Weights of a small mixture-of-experts language model, trained from scratch on English Wikipedia.
Size: 11 layers, width 512, vocabulary 16384, 89.8M parameters.
Training: a variant of Muon for the experts, 516M tokens, 7086 steps.
Below are experts of layer 7 (counted from 0) of a mixture-of-experts language model. Rows are named router (the router's row for the expert) and show model dimensions 384-447. Each number is 50 + 15 x the weight over its row's rms, rounded and kept within 0 to 99.
After each expert's rows: a language model's description of what the expert responds to. This comes from a sample of Wikipedia text that the model never trained on.

# expert 15
router:39 37 43 88 54 85 45 56 35 53 52 57 55 49 68 33 50 51 43 66 66 68 53 52 61 54 32 42 35 25 42 22 69 57 61 50 55 61 67 50 71 53 48 63 00 66 41 46 72 64 66 28 15 49 48 65 37 34 55 70 46 45 74 63
Prepositions such as in, of, at, during, between, from, introducing places or dates, often sentence-initial In 2015 or club in Angus.

# expert 38
router:44 54 63 70 30 54 22 56 29 58 39 47 68 88 33 52 33 41 33 63 46 39 45 17 46 47 48 45 49 48 84 61 51 60 53 66 19 59 48 65 32 36 42 60 46 58 72 22 30 46 44 49 39 64 61 72 66 68 58 37 28 66 60 67
Final syllables of foreign personal and place names, such as -ara, -ina, -ella, -awa, -pur, mostly Italian, Spanish, Japanese or South Asian.

# expert 61
router:46 41 73 59 36 40 44 37 46 35 28 47 26 52 45 35 47 21 51 47 61 58 43 44 66 48 53 53 29 68 57 71 78 55 44 44 33 62 60 34 59 47 48 63 51 68 38 37 37 31 35 40 56 66 57 60 48 42 47 46 56 56 70 54
Country, city, state and club names, often the second word of a compound name, such as York, Carolina, Germany, Liverpool, Manchester City.

# expert 25
router:41 58 49 70 73 58 35 65 49 42 70 54 61 71 72 58 57 51 47 62 49 44 32 46 68 58 58 23 80 43 75 25 43 51 50 36 73 80 53 61 46 59 47 54 36 39 67 34 28 49 65 52 63 56 53 37 51 27 59 62 51 95 84 58
Commas between place names or author surname and forename, plus list-item hyphens, section-heading markers, and New in New York.

# expert 43
router:41 68 60 38 65 56 20 51 60 21 34 20 45 71 51 59 52 42 66 39 42 67 36 40 74 60 39 41 63 50 56 52 55 27 58 63 62 42 36 40 45 59 29 63 55 45 32 29 60 36 34 39 40 69 30 35 44 24 75 48 48 72 90 78
Capital letters and pieces inside acronyms and codes, often within parentheses, such as MEPhI, NHRP, KSB, I-8, FW, PAN.

# expert 48
router:31 59 64 37 34 47 53 60 30 38 30 63 60 68 73 32 58 42 72 69 42 88 43 63 57 54 36 42 27 54 32 53 53 25 76 77 44 45 60 29 68 36 42 63 36 36 41 59 48 14 70 46 41 39 55 54 65 41 50 43 35 39 32 58
Determiners and possessives like the, his, their, its before career words and honours, as in "for his contributions", National, Award.

# expert 42
router:16 49 50 50 68 44 73 45 66 79 35 30 55 47 53 37 32 48 66 16 68 44 47 57 69 64 49 82 48 46 31 46 72 59 42 36 32 55 32 51 28 77 71 61 27 37 66 59 67 39 37 61 41 62 69 41 67 82 66 43 34 26 58 55
First names and place-name starts inside tables and lists, such as Frank, William, New, San, Abu, often after pipes or dashes.

# expert 39
router:80 43 46 33 33 56 26 68 49 47 58 46 65 57 47 42 66 46 38 78 65 21 67 78 39 37 42 49 43 44 58 63 57 57 32 39 48 43 59 51 59 36 47 64 72 36 39 71 48 51 30 40 77 45 48 27 45 65 38 48 44 29 60 74
Digits after a decimal point or year prefix plus measurement units in geographic and road data, like 3.86, 4.20, km, mi, million.

# expert 26
router:58 49 26 54 32 39 54 61 60 41 46 64 30 34 23 34 60 62 57 67 52 25 66 61 68 39 64 68 32 63 62 77 31 65 43 48 70 59 41 22 70 65 26 45 44 26 20 44 36 59 39 46 53 36 47 18 51 47 52 68 41 56 23 66
Full stops ending sentences or headings, and decimal points in statistics like 12.5 points, plus table pipes, degree and minute signs.

# expert 44
router:94 63 45 23 45 35 45 23 69 39 52 45 45 46 66 87 35 31 68 73 54 41 52 71 39 61 41 48 32 27 36 55 49 38 48 55 49 44 64 44 33 45 70 46 60 41 60 54 70 27 55 65 27 52 33 43 25 66 46 57 45 67 40 46
Field labels in taxonomy and biography infoboxes like Genus, Species, Clade, coordinates, and the a after is in species definitions.

# expert 50
router:38 54 64 84 54 39 24 47 44 42 64 60 33 41 64 44 87 70 33 64 42 54 44 39 66 70 58 61 47 22 51 46 36 53 52 54 51 32 30 59 28 54 51 38 63 55 60 58 55 77 24 49 46 25 40 68 76 41 52 42 80 05 40 68
First pieces of words, usually capitals opening names or terms, such as List, Arch, App, V-, Ex-, pop-, often in military history text.

# expert 63
router:52 58 56 26 47 30 42 26 20 42 35 56 31 46 54 31 44 24 50 36 25 47 30 34 40 49 64 56 67 70 65 47 59 50 32 51 35 52 53 52 21 29 50 70 37 50 37 42 16 39 61 33 48 77 57 61 32 20 42 52 56 23 72 57
Common English first names and surname endings in people's names, like John, Thomas, Wilson, McCl-ure, Tolki-en, Finlay-son.

# expert 37
router:63 43 61 58 39 60 48 67 59 54 47 54 48 48 80 63 39 44 65 32 56 40 53 22 36 30 50 66 57 43 49 46 53 55 58 47 52 32 50 76 70 30 67 63 68 59 41 38 63 43 63 35 33 24 54 72 67 76 32 48 28 46 66 59
Main verbs of narrative sentences, mostly past tense or participles after a subject or was, such as began, made, took, caused, found.

# expert 54
router:37 80 32 69 81 43 63 59 41 35 26 91 53 58 55 66 76 60 44 65 63 19 50 32 64 39 29 18 53 72 76 48 47 58 65 49 80 49 52 52 34 63 50 70 61 58 66 28 08 40 60 55 49 39 31 29 49 57 63 28 49 80 53 37
The words to, and, or between numbers or verbs, and modal verbs such as can, would, may, could before verb bases.

# expert 14
router:19 51 61 24 53 40 62 47 17 56 38 48 54 52 48 47 55 43 45 51 47 60 41 11 30 60 52 53 46 72 46 66 45 44 65 53 43 50 62 19 66 31 74 59 56 48 26 53 61 19 59 39 73 60 57 54 34 61 39 47 32 49 27 63
Adjectives and adjective word pieces describing quality or size, such as important, large, significant, dark, superb, harsh, and endings like -ful, -ive.

# expert 57
router:49 36 74 67 61 59 70 61 65 69 30 42 47 45 52 72 42 79 45 72 67 38 59 38 65 70 41 52 49 62 74 40 51 69 25 54 49 40 53 65 52 48 29 48 33 67 63 47 60 67 61 64 53 52 49 70 59 32 57 54 49 40 52 44
Forms of be and modals after subjects, like was, were, could, been, plus word-internal s in foreign names like Ar-s-ène, Upp-s-ala.

# expert 4
router:65 59 47 38 25 44 90 29 55 65 74 59 40 40 51 60 51 27 42 23 51 48 56 89 54 62 34 43 48 42 48 62 50 54 17 60 36 35 32 33 49 68 44 28 35 54 61 47 51 59 66 55 39 81 37 79 37 36 44 73 84 41 58 62
Occupation nouns and birth-date parts opening biographies, such as politician, footballer, born, and final digits of birth years like 181'7'.

# expert 11
router:58 48 42 40 43 51 27 32 61 32 70 42 59 69 51 53 51 56 39 24 59 74 74 71 52 70 58 17 54 58 31 57 31 37 60 40 54 47 48 48 57 31 27 63 21 44 49 32 35 42 58 62 45 34 40 80 49 57 56 59 51 61 48 54
The word as and role verbs in career biographies, such as served as, became, appointed, named, elected, Member of.

# expert 28
router:74 37 66 48 34 47 09 56 47 43 45 50 53 81 56 46 38 57 18 36 45 55 62 24 50 53 49 53 61 48 87 59 41 51 44 42 40 47 32 37 32 58 35 54 49 57 26 32 44 33 48 53 32 36 57 51 62 38 57 44 30 61 40 43
Short syllables inside personal and place names, like Zel'da', Ky'ri'akos, and the colon after Species in taxonomy infoboxes.

# expert 30
router:46 50 40 54 29 61 57 64 34 42 67 39 73 45 60 56 31 51 25 59 43 54 56 70 55 41 46 36 46 26 58 72 41 60 61 57 44 45 57 62 43 29 45 58 68 43 50 48 68 20 26 51 41 58 66 50 71 72 34 26 52 35 46 40
Final digits of years and numbers, percent signs, and government or service words such as served, Council, Representatives, district, million.

# expert 8
router:36 56 33 54 41 67 37 66 26 48 37 52 26 29 72 39 45 37 80 58 52 31 48 43 48 37 48 48 40 42 24 48 55 23 28 42 60 46 72 52 66 52 29 76 68 72 25 45 79 65 64 33 57 15 41 77 39 55 41 60 32 51 53 42
Prepositions in running prose, especially of, in, with, during, between, and to in fixed phrases like in response to, according to.

# expert 1
router:33 44 67 50 43 27 74 58 57 41 50 19 33 52 40 67 87 69 59 71 52 26 26 29 32 52 09 41 73 49 43 33 63 56 51 48 32 29 50 44 72 53 54 60 40 38 59 65 56 57 39 52 58 52 45 33 37 23 54 50 66 37 60 26
First or early pieces of foreign and proper names, often capital letters or consonant clusters, such as K in Kwun, F in FDA, Timiș-o-ara.

# expert 18
router:29 47 56 48 65 36 79 46 54 57 46 43 75 74 52 52 49 44 61 53 10 31 59 19 44 49 39 19 43 88 69 47 66 57 79 45 41 42 30 49 47 50 58 30 55 51 73 61 52 54 54 34 27 54 71 27 33 23 55 53 98 45 91 51
Word-initial consonant pieces starting transliterated or foreign names and words, such as Sh, K, Cl, j, often in Japanese or Indian names.

# expert 17
router:35 65 62 56 86 56 25 57 61 43 49 52 41 21 25 55 68 54 60 32 64 39 73 46 53 36 63 53 54 55 67 30 56 45 39 56 54 43 42 48 77 57 49 57 40 37 42 63 42 40 52 32 23 57 21 29 54 54 49 36 47 56 54 34
Short consonant-cluster word pieces and digits inside words or numbers, such as Cl, Br, om in automatic, l in Appliance.

# expert 47
router:35 55 67 41 78 45 96 17 47 40 44 57 45 62 50 61 30 33 58 49 46 73 82 72 61 38 60 56 60 39 46 55 30 41 64 63 47 59 34 32 40 49 68 74 45 82 48 69 40 30 44 49 36 42 74 77 58 75 45 70 32 53 33 43
The word the after of, in or to before a league or team name, and pipes in sports tables.

# expert 53
router:50 66 61 30 62 63 73 69 46 42 48 53 74 61 71 38 47 43 42 61 39 39 40 29 52 55 24 35 30 46 25 54 46 51 53 63 42 49 46 07 66 53 88 60 48 76 39 70 55 05 42 63 45 30 66 51 77 71 62 40 24 76 27 56
Articles and possessives in narrative plot text before a noun, such as a syringe, a coma, his, their.

# expert 36
router:56 54 52 40 37 36 75 49 49 39 67 60 67 44 49 67 33 63 65 60 58 59 64 61 50 56 42 40 59 42 50 34 39 23 57 54 63 57 56 38 60 56 70 34 55 32 24 51 29 39 38 77 47 58 52 76 59 57 45 43 55 60 20 62
Pipes, commas, plus/minus signs and the terms Votes and Turnout inside numeric tables of election results, sports standings and demographics.

# expert 2
router:65 55 27 35 50 81 56 38 52 44 95 44 87 45 50 55 56 62 50 73 51 51 74 89 48 66 51 48 93 45 59 43 31 45 81 49 27 43 63 57 28 55 44 35 47 34 31 82 62 33 57 61 40 37 65 35 61 20 53 49 85 27 73 52
Single letters and short pieces inside unfamiliar foreign names, plus LaTeX _{ and ^{, unit words like kg, lb, and spaces in table rows.

# expert 19
router:36 47 60 27 54 43 61 55 36 77 63 77 57 43 53 55 72 81 37 43 68 34 77 62 61 45 67 63 40 31 45 47 51 36 44 59 54 43 41 46 62 25 49 65 30 61 40 47 63 57 65 60 45 91 47 41 39 57 47 69 88 46 28 64
Standalone space tokens before dates, years, scores and amounts, typically after a month, pipe or comma, as in Born: June 14, 2000.

# expert 5
router:69 67 27 49 58 42 61 49 29 48 50 52 81 43 75 36 41 43 47 42 52 20 35 59 32 53 56 57 32 42 15 43 41 24 44 45 58 57 56 42 77 41 57 76 46 77 28 72 74 57 70 35 57 29 47 57 49 40 29 55 43 45 53 70
Prepositions after a verb or noun, often in sports biographies and match text, such as for, with, against, of, including.

# expert 60
router:34 50 34 45 69 61 32 50 50 38 35 65 77 39 59 48 49 32 38 62 39 36 50 67 47 58 49 54 65 32 53 58 24 53 46 76 52 61 45 77 61 42 14 61 43 39 52 25 73 21 53 52 49 59 70 55 42 42 70 54 68 71 61 31
Tokens closing personal or team names in lists and tables, such as surname endings, Jr, Sr, Singh, Racing, with following spaces or commas.

# expert 10
router:49 29 33 76 40 46 72 61 55 44 51 36 48 45 90 37 31 34 45 40 51 70 53 39 41 37 50 53 38 31 69 76 68 39 37 29 45 43 73 57 39 64 53 47 52 48 59 29 24 30 37 51 64 59 54 40 47 19 67 62 21 66 47 39
Word-final suffixes, mostly plurals and place or group names, such as -ies, -ians, -idae, -ers, Khmelny'ts'kyi, before commas or pipes.

# expert 12
router:42 75 34 58 76 51 64 74 62 59 76 77 45 60 34 49 71 60 58 65 28 57 53 39 53 65 41 56 64 71 29 69 33 45 51 74 60 64 56 73 43 26 45 62 29 79 61 46 67 50 42 60 32 49 44 46 75 56 43 49 35 46 32 41
Sequence adjectives after "the", such as following, next, same, several, plus pipe separators in statistics tables and sentence-opening prepositions.

# expert 6
router:41 44 55 57 51 45 48 44 68 40 38 64 55 44 30 76 76 52 47 51 31 64 58 56 51 73 48 38 41 50 22 59 72 34 53 66 69 35 62 69 62 22 65 68 30 40 59 44 61 44 45 66 62 31 50 37 39 63 40 41 35 41 48 48
Ordinals and superlatives after "the", and nouns following them, as in the second time, the most-viewed, the largest, season.

# expert 35
router:26 54 65 42 46 72 42 67 44 43 34 47 25 90 54 51 65 57 48 45 36 60 39 67 24 39 70 39 54 71 29 33 67 30 37 65 35 73 59 64 47 67 82 29 54 52 58 49 35 13 56 54 50 25 38 47 40 46 70 39 29 74 47 53
Word pieces inside personal names in sports and results tables, plus odd characters and digits, such as Sondors, Bacosi.

# expert 32
router:54 31 39 82 14 40 42 74 41 50 34 67 37 54 60 60 79 34 39 56 53 53 66 42 39 52 18 52 41 12 59 63 41 62 27 42 62 76 14 62 41 72 47 44 60 63 75 63 36 73 40 35 79 56 53 63 39 68 39 68 52 43 44 43
Nouns about land, buildings, resources and the economy, such as water, air, roof, construction, power, growth, irrigation, often split into pieces.

# expert 29
router:61 60 65 29 28 48 48 29 40 68 42 45 29 67 41 53 20 47 59 53 73 34 56 95 86 49 66 80 59 77 73 70 53 41 46 37 28 65 55 75 23 30 48 71 36 61 40 45 69 63 30 58 55 48 41 39 49 68 63 42 26 64 33 52
Speech and description verbs like said, wrote, noted, known, called, plus the y piece in lawyers and worthy.

# expert 0
router:51 43 48 34 04 65 58 30 70 47 72 66 57 52 57 45 53 43 28 33 50 65 53 55 38 54 49 39 38 47 13 50 43 62 61 50 44 31 27 48 39 65 67 34 44 60 45 50 61 37 51 52 40 51 57 62 34 86 45 24 68 48 25 54
Common nouns after determiners or possessives, often about people or roles, such as more, members, singer, opponents, buildings.

# expert 56
router:39 32 45 66 70 24 26 39 69 26 48 41 57 55 16 39 28 44 41 57 51 43 57 27 63 42 73 64 33 59 32 38 47 50 29 45 53 19 49 48 34 60 78 41 45 34 61 49 27 57 48 30 42 56 47 67 49 53 57 51 55 62 65 42
Line-initial dashes in infobox field lists like - Elevation:, possessive 's after names, and his/her, plus some table cells.

# expert 55
router:79 57 64 29 42 34 26 58 48 74 58 35 43 38 30 42 22 49 47 42 53 53 55 48 90 61 43 53 36 77 60 53 40 30 65 34 49 44 47 59 37 28 60 52 51 73 66 52 40 46 50 34 64 45 33 45 38 53 59 41 62 54 44 66
First pieces of words or titles after in, of or a quote, such as sm-oldering, in-expensive, addition, Sir, Mr, Colonel, St.

# expert 22
router:43 50 63 55 66 47 75 52 75 32 66 29 43 51 25 56 47 70 52 48 52 23 40 58 38 63 42 27 47 61 64 51 60 53 49 44 47 67 43 60 57 59 42 32 62 63 69 63 47 42 33 27 57 60 48 41 28 52 63 38 24 67 64 33
Wikipedia heading markers ==, ===, ==== after paragraph breaks, especially before Release, Music, Filmography, plus See also and paragraph-ending periods.

# expert 52
router:31 60 63 61 17 30 21 39 55 49 66 49 48 70 70 31 70 29 57 49 46 82 29 44 54 69 53 68 39 51 30 61 71 33 54 59 44 35 63 57 59 49 69 52 38 26 51 25 92 48 19 65 71 58 49 70 19 55 44 32 52 47 67 50
Category nouns naming works and organizations after the, a or possessives, such as film, album, series, book, Institute, Association.

# expert 20
router:33 49 73 43 52 36 44 41 34 53 30 55 39 44 49 59 45 28 46 55 47 44 35 58 42 42 61 38 47 51 51 34 66 28 64 49 80 61 78 62 35 56 59 35 40 50 56 59 50 53 65 43 39 38 68 46 26 34 44 37 53 49 79 64
Words and punctuation in quoted titles of songs, albums and books, often in track lists, e.g. You, Love, Gotta, opening quotes, pipes.

# expert 46
router:31 65 48 43 83 32 55 71 77 37 69 42 50 43 52 66 42 66 16 13 66 33 51 32 51 37 41 48 66 57 58 45 45 64 66 59 49 42 37 53 24 64 54 34 81 34 63 69 28 40 44 52 45 43 35 46 52 59 55 82 99 71 53 60
Opening parentheses and brackets before conversions or birth years, such as sq mi (, cm (, player (born, plus LaTeX backslashes and braces.

# expert 31
router:66 56 23 89 53 31 64 24 86 50 44 56 39 33 68 46 37 62 71 52 25 64 46 45 37 61 52 52 57 42 45 27 47 84 23 42 46 52 49 59 52 63 54 54 43 70 40 68 42 39 00 67 46 58 35 40 84 16 68 41 45 73 38 35
Middle and final pieces of Slavic or foreign names with letters like š, č, ú, and single digits in years and scores.

# expert 3
router:64 46 34 50 43 73 51 41 62 57 48 54 74 33 69 73 64 45 45 55 50 27 33 59 44 60 51 15 33 39 49 74 35 54 35 39 45 80 55 52 71 60 38 42 28 33 16 34 74 36 54 44 19 40 59 37 47 69 50 26 52 55 55 44
Standalone small numbers such as chart positions, review scores, dates and ranks, often in table cells, like No. 3, 8/10, 11th.

# expert 41
router:43 56 57 36 26 49 15 48 21 65 54 61 39 77 46 50 42 53 75 54 68 46 47 30 91 54 57 61 34 60 60 53 58 50 55 42 53 46 84 41 50 49 55 41 54 37 65 42 71 59 47 47 61 37 77 51 39 50 43 48 63 56 39 54
Nouns and ron pieces naming fields, bodies and works, such as Astronomy, Electronics, author, Institute, Museum, story.

# expert 58
router:62 34 31 22 67 36 44 52 62 57 17 37 48 53 57 38 48 45 80 61 31 63 64 36 58 39 55 48 50 18 50 47 44 43 45 59 46 52 31 36 78 72 77 41 42 71 44 38 60 50 56 59 36 38 50 58 42 41 57 62 43 63 49 51
Word pieces inside medical and chemical terms, like inflamm'atory', th'iam'ine, ac'ute', plus single digits and zeros in statistics tables.

# expert 16
router:34 45 63 51 58 46 40 30 47 36 20 22 55 27 18 44 28 44 26 25 38 65 41 33 33 47 62 57 61 38 46 37 60 36 45 52 49 35 50 26 81 80 36 40 38 47 34 47 53 79 54 12 40 51 27 46 32 64 63 49 45 64 42 20
Internal syllables like at, it, and of foreign names and words, such as Salv'at'ore, Commut'at'iva, plus sentence-opening According and During.

# expert 21
router:46 37 43 22 35 23 24 34 65 44 45 29 46 52 40 36 47 72 61 43 68 35 49 57 27 64 65 52 63 47 22 46 35 55 43 77 46 49 63 43 38 69 43 57 64 56 42 97 70 24 59 56 39 56 59 53 41 47 73 34 42 56 61 61
Inner word pieces of surnames and rare words, especially after D or Z, like d-ear-borni, Z-od-iac, McL-augh-lin, plus scattered numeral and punctuation pieces.

# expert 23
router:51 63 69 32 57 51 51 51 73 26 50 57 41 50 23 61 54 59 47 62 64 42 25 61 27 32 63 56 66 72 45 77 46 43 45 34 73 49 45 81 50 47 53 59 33 63 45 56 56 69 57 40 44 52 76 38 40 84 60 58 53 57 56 52
Colons and keywords in music release infoboxes and credits, such as Genre:, Label:, released, written by, Records.

# expert 62
router:60 67 52 58 15 50 30 57 42 44 61 57 27 59 30 43 35 31 47 52 41 75 35 60 56 58 68 77 43 41 39 39 49 55 50 43 14 62 68 54 57 57 40 33 63 26 32 39 44 46 54 32 79 44 49 43 64 31 49 31 36 68 53 42
Commas, conjunctions and relative words opening clauses, such as that, which, when, However, and the final digit of years before a comma.

# expert 45
router:71 63 69 54 54 16 55 76 58 59 67 81 42 43 43 24 42 46 24 65 63 66 35 63 59 85 59 92 64 50 70 50 49 77 49 50 57 99 48 68 45 50 47 55 38 36 58 40 52 50 54 44 57 36 42 30 52 21 68 50 59 61 59 55
Pipes, list hyphens and country codes beginning table rows or list items in sports results, like | Ben Shelton, - UEFA, FRA, DF.

# expert 7
router:73 76 64 43 73 34 47 25 52 55 76 62 49 57 80 59 50 58 36 39 51 68 38 63 65 34 80 54 64 56 69 62 27 47 45 57 54 73 43 80 24 65 50 69 56 61 60 33 50 66 77 26 47 63 62 65 40 65 68 66 30 60 43 55
Pipe separators closing a cell in Wikipedia tables, plus line-ending punctuation like semicolons, closing parentheses and quote-newlines in lists and results tables.

# expert 34
router:71 53 58 43 23 57 53 72 58 37 35 65 44 67 64 45 38 39 42 36 31 66 45 24 19 49 41 60 42 47 53 41 18 38 51 55 52 49 49 36 63 44 79 53 65 76 56 16 25 55 44 41 74 75 44 59 47 78 25 52 44 49 31 37
Noun-forming suffixes and topical common nouns in explanatory prose, such as -ation, -ization, -ism, -ness, water, development, before of or commas.

# expert 9
router:70 44 26 51 44 67 45 39 53 35 45 64 55 26 41 81 25 57 75 62 57 28 64 85 55 39 40 58 69 49 54 38 43 48 53 60 54 30 56 38 52 26 60 51 49 45 26 23 72 62 50 61 37 42 36 49 42 68 25 40 89 24 33 48
The space token before a number in sports statistics tables and league records after a pipe or semicolon, plus currency or unit prefixes like £, $.

# expert 27
router:17 53 32 49 45 47 32 36 32 56 41 59 40 69 56 50 60 63 72 42 44 69 52 46 54 23 41 63 47 59 64 32 45 49 58 35 46 35 57 54 37 31 33 59 67 52 61 49 29 70 62 34 60 66 47 21 48 53 63 55 73 66 30 52
En dashes and hyphens joining numbers in scores, seasons, dates and age groups, like 1998–99, 6–1, Under-21, 1974-10-03.

# expert 59
router:59 33 65 11 68 56 89 63 56 35 58 40 45 56 54 52 70 62 42 39 62 54 56 68 80 41 51 35 69 55 67 58 49 39 38 52 77 53 39 61 70 66 08 45 35 47 58 62 52 51 63 42 40 47 50 17 54 34 77 23 25 41 58 78
Single capitals inside names and country or position codes in sports tables, such as McPhee, DuPont, FRA, MF.

# expert 13
router:44 53 52 48 69 64 38 76 58 49 26 40 49 64 45 53 41 65 62 59 44 41 61 22 64 51 47 72 65 17 40 58 64 50 19 51 46 53 57 30 45 46 80 49 36 44 47 52 66 81 55 56 54 44 50 43 53 82 58 63 60 57 52 60
Word pieces inside Latin species names and anatomical descriptions of animals and plants, such as -idae, -aceae, punct-ured, dorsal fin, also common nouns.

# expert 51
router:75 43 54 39 37 35 46 45 53 78 81 45 58 43 38 40 62 46 55 50 49 46 40 47 56 39 49 80 55 73 47 47 56 71 24 25 61 53 39 49 50 25 45 50 60 33 50 61 71 53 29 69 40 41 53 57 46 50 63 37 52 73 42 36
The century-and-decade prefix of four-digit years, such as 201, 200, 199, 195, in dates, seasons and headings.

# expert 49
router:43 41 66 34 81 54 50 74 64 26 51 63 29 47 55 48 35 38 65 46 58 68 56 59 76 71 84 47 37 55 43 55 26 61 82 72 31 47 52 39 31 27 51 57 62 27 60 50 72 73 78 29 55 32 41 28 35 40 51 58 79 32 38 61
Heading and column words in sports results pages, such as medal, Title, Rank, Goals, Position, Doubles, first-prize, Top scorers.

# expert 24
router:67 44 44 49 32 34 49 47 44 52 33 24 56 40 35 62 77 48 29 26 58 49 75 68 50 15 41 52 64 73 59 55 42 37 43 55 52 56 34 57 63 52 29 26 47 71 43 48 37 62 41 48 75 25 69 64 43 54 54 40 64 61 51 58
Sentence-final periods, closing quotes with punctuation and heading ends, plus word-initial prefixes in quoted speech like am(azing), dis(like), en.